{
  "n_layer": 10,
  "d_shared_expert": 0,
  "router_z_loss": 0.001,
  "init_std_router": 0.0311,
  "vocab_size": 50257,
  "norm": "rmsnorm",
  "batch_tokens": 131072,
  "seq_len": 1024
}
Below are experts of layer 4 (counted from 0) of a mixture-of-experts language model. Rows are named router (the router's row for the expert), gate (a neuron's input weights, with its number), up (a neuron's input weights, with its number) and show model dimensions 320-383. Each number is 500 + 40 x the weight over its row's rms, rounded and kept within 0 to 999. Numbers have three digits each.
Before each expert's rows: a language model's description of what the expert responds to; "mostly gets" lists some tokens that are sent to it at least half of the time. This comes from a sample of Wikipedia text that the model never trained on.

# expert 8
Description: Tokens opening a line, list item or table row, such as pipes, dashes, On, This, Note, plus abbreviations like MoE.
mostly gets: "On", " co", " Ohio", " Synonyms", "This", " Fort"
router:502542480511472550536497465482515522479526535520518565447491457455508470460570487518463498480500531447522475433479519524555499464489540568452555528500482603461457488515516512581528595543415505
gate0:507488530508561471516484538569535422520556516428468501504446419463539474486443446524404532513520587530482486395527527472545455500557492607552518499518493514459562501546507539459525527511416494
up0:436537482517481466510496458509593456591581456458524490484434503471442551431549507571469503454530509529487415522490519471508549445401557492521514510509544489549499563516548503534496502551534424
gate1:473414501491470485407502530518528545419524457559503439580461504553496536522452484519408503441471535483461456555519507488545526536548555577493511545530508440499549515505512410519524481574503515
up1:539405499453549432409496534493499503474551470487481484481402500504473587547462421479487500517462532488487449544518516428523526490603539484525547489544478468541497521528477483530520434544493560
gate2:402491516570527467481448547439508497552475496512504543507408395461469459501542484554476461503482469558540531555465493458416494492518545502551593541476467547533503506528492467477505516520407488
up2:440467539471494451527521475587484480483489500492519496507502474454487501473477525486421456541438471588493490594526477480485481495473530516547415540426474470541472444478454477521518511503456509
gate3:436493550511461482483497478549532479488458502558551492476461467555468545500535494487476503502491442480503479475491443475508471491550459474534501516493440466536415469500402571476459495550558555
up3:408509580496448499520504492518588438462480525550495444488508478506519491492495443551511468506460479520487485542513502560525475460569437498547492509495471385546426469543464554530429472555502522
gate4:471437471512521533535475540484536545533518495573481455452542539459460574511613473422493483488502477509536481535534432464574449542462516534472470488510528500486460446488522485486514532468461478
up4:462538484522452437479484516462499526523519513610457539508459570518447504547547487493505559441477472477447484547567484491543461420512507518434406481396481490454517491517555482482506519465480484
gate5:532550508443517495476504484498536422463510494481559475446446512533477532479479453534524532495544534447579506470519565507453419526477480474507473534521472547571570497471480523460508542603541420
up5:546546529525368500443512544442426427499551435545461498451495521567586484502504467519549547541514504492538478459519551613457377514516509486417485486488488491508504495484461529485475500459529537
gate6:421445473533558472537469490414485546542541570480487472515532526476487479426483575425561522488495465444496517562550487521499495494465444487363506539476533528504513501575544451440490551508492581
up6:477487446561525522546507528509467523477535483490500468448520499525551443405475513475604514513476511568517480521542466511466524508483481525501545499455497515464471499558485555464526575489475474
gate7:504554562539490481413530497494534500516495411505425488498538569551571516442499478588489473536459443541512516562416546518504464561456493482522418495514536435551467462534502530510594515475443455
up7:513495555543511489564535456442445528521488451417481562521503501515547452535481437514469515513413490501509508492522572554514510541556424457502502496500471523578501521447605504501545448497517519
gate8:552494532521478471494465505520448508527581512483500476539476493437504571453495509508550447535515440573497556454499499616529466539510503453520498520495456532490552475607520468547501486453546480
up8:508502492526499459511504459510457471495606485569567529492449529436533484527506437497554515546522520494536455524622482543483528478512493459513525499496482547524563452583507475543495548464519477
gate9:534473481590541563520463459536536494492516497511469510480423432490486446532500600446489570450502483500513465518472530513482533466523493514482532512497480451465513445462509514542467565479487457
up9:520544475561566515525481500519508458526485535501479534459532507466522476484503537377470537492503493478489469525459558510499491526450536509578518512479599490486545495494496475609510472512484503
gate10:503527507391452486491486492540510562423462514550559496506546438533489536540541511563497465504493543493483487521526512493573492517514534441456517510500484558454491526496456499466491495469464565
up10:515497507466457540530564448525460568495490451481576431445524487530544502462559524566468455549452529496523404606499542446557584483484570525498502432478467528421542528487473491382490463434498531
gate11:532510404565517503489548497544436546477492504425397487460479523512489499481494476527471559541556581478416488541449521586509549475527433536438425523543476529511553602519485475506476492471459481
up11:536482414521477497501561555491488539481470520495458560531491487539424443435456507497549520581529506505464473545444542495424487543534424480563449505507449549482532584505525476519498502459476507
gate12:442529575475416448517457447536506552554571589484485468475569576521527470477506432557490562521480553573503552409490503488516519552511482412456480567476470477502574522581467509498565528466543446
up12:524442564510422462474483356508494486496563523470440426536578567527462478499546401508494513442479525544473572497506540477446469503511531491458537618478498492515564530577502494431505568491600455
gate13:453556556527552481502407472505461518496447499451553521443471461562490506502557505493464559493428490530502482475465492499468478465443514573523501496530531539513501583465541502510497463461522544
up13:413519465522535524448430476457478579428517508461451504459424514515477470518500477504466544526521461562474487463494536506476475536470520533523537543496481490476520537510544447483577532475526559
gate14:504425489475532501530498492533507456559423430433501547472490490468485510493486437509439505489484479528447469500438448582464559391553513487472544485468479475491460469462501567450549468446462471
up14:502440561531500496495526487453482524542557466452519521503524532580587487468537527521495500432462421478463471508513466553459511398516525489509525482476450475453453542532533493553563482504565525
gate15:466482491490524481501465429543445519457519520482551495524478514460590495481451464526487479489467454505529551530432453527545529466498488519449609506500474493421546488537479476528505541499497499
up15:515438489506510544527527450531524436463523551481579490544526531505520502503504503461479452558458503522546430465467557493516491433456541522493531461500467487472442469492530519471493506556541511
gate16:476458474513577478439464495602476550520506569503530535502532417434511476458552539556547574536531452448462435459461472492440467450496479438568517436469542467505560527416509502469479420481468507
up16:504454500506567432535483467557459665529463577552567437449517475500507459458573471510556524531508494523537499576498469458492536494510517479445493466383507552505494525526411490463560469494459521
gate17:514569493569453429456466486510467481488524557462463529468492488478402462512561494471469513437550428575482449552519569519480537516500523496529499447437494447469478522501481479491573461577523545
up17:472491574499476553477428541545484417490474541507495574465493474474523464566530474436465490556575493596542431466566533507519501486528462580520486501469555549500415550456528471545545516526496521
gate18:470609498473537526515500480537454500572472465505518468504522498485526541455424501496528467493470428447508487513554480465553521466491422454427539491536531423496465501493534532482463493506483489
up18:478582429456500531537488507529437557467498461482508383533509520545508507453416499465506486484476497432550471478558475429580569454471460438427455470547538479464461531451552478504476415501458448
gate19:400513501523512453491484535490530511399477513520567466494540526460506508580445526533455484501491561486532550497457460495476513553495436480549510495527543463593506530562513433432501554450546511
up19:465460440540490516502509549492580515426459460548613476485462523490456442573437499496450524499498540527548530514438523553482456491425533544515548506470480409533479514499506481442489550505412512
gate20:561556498555522458567541418476550518528505523507473501473453487531506424467569522602487552487492486491523559625502492575497500519567442554465425491496519538508515505480528513563494531471550446
up20:519430454567476482506466453480574603441486494474531550481474555517519507484493506571496515427523492512524464524560497590412532549525508512521438458508530545526548460527488476532499540508517481
gate21:501482478523456456502509564545497473498506456463526471502418415533497483475518510499512511500568499568484508542572408522436522461507550550533506511448509582474504456487438565471449547516465482
up21:523404475527462513476463528449461489540460471511495479452488461463487514515481549464460519464488537483517456482558455517504521462502475465459518456485537482445486538502553613473457429598476482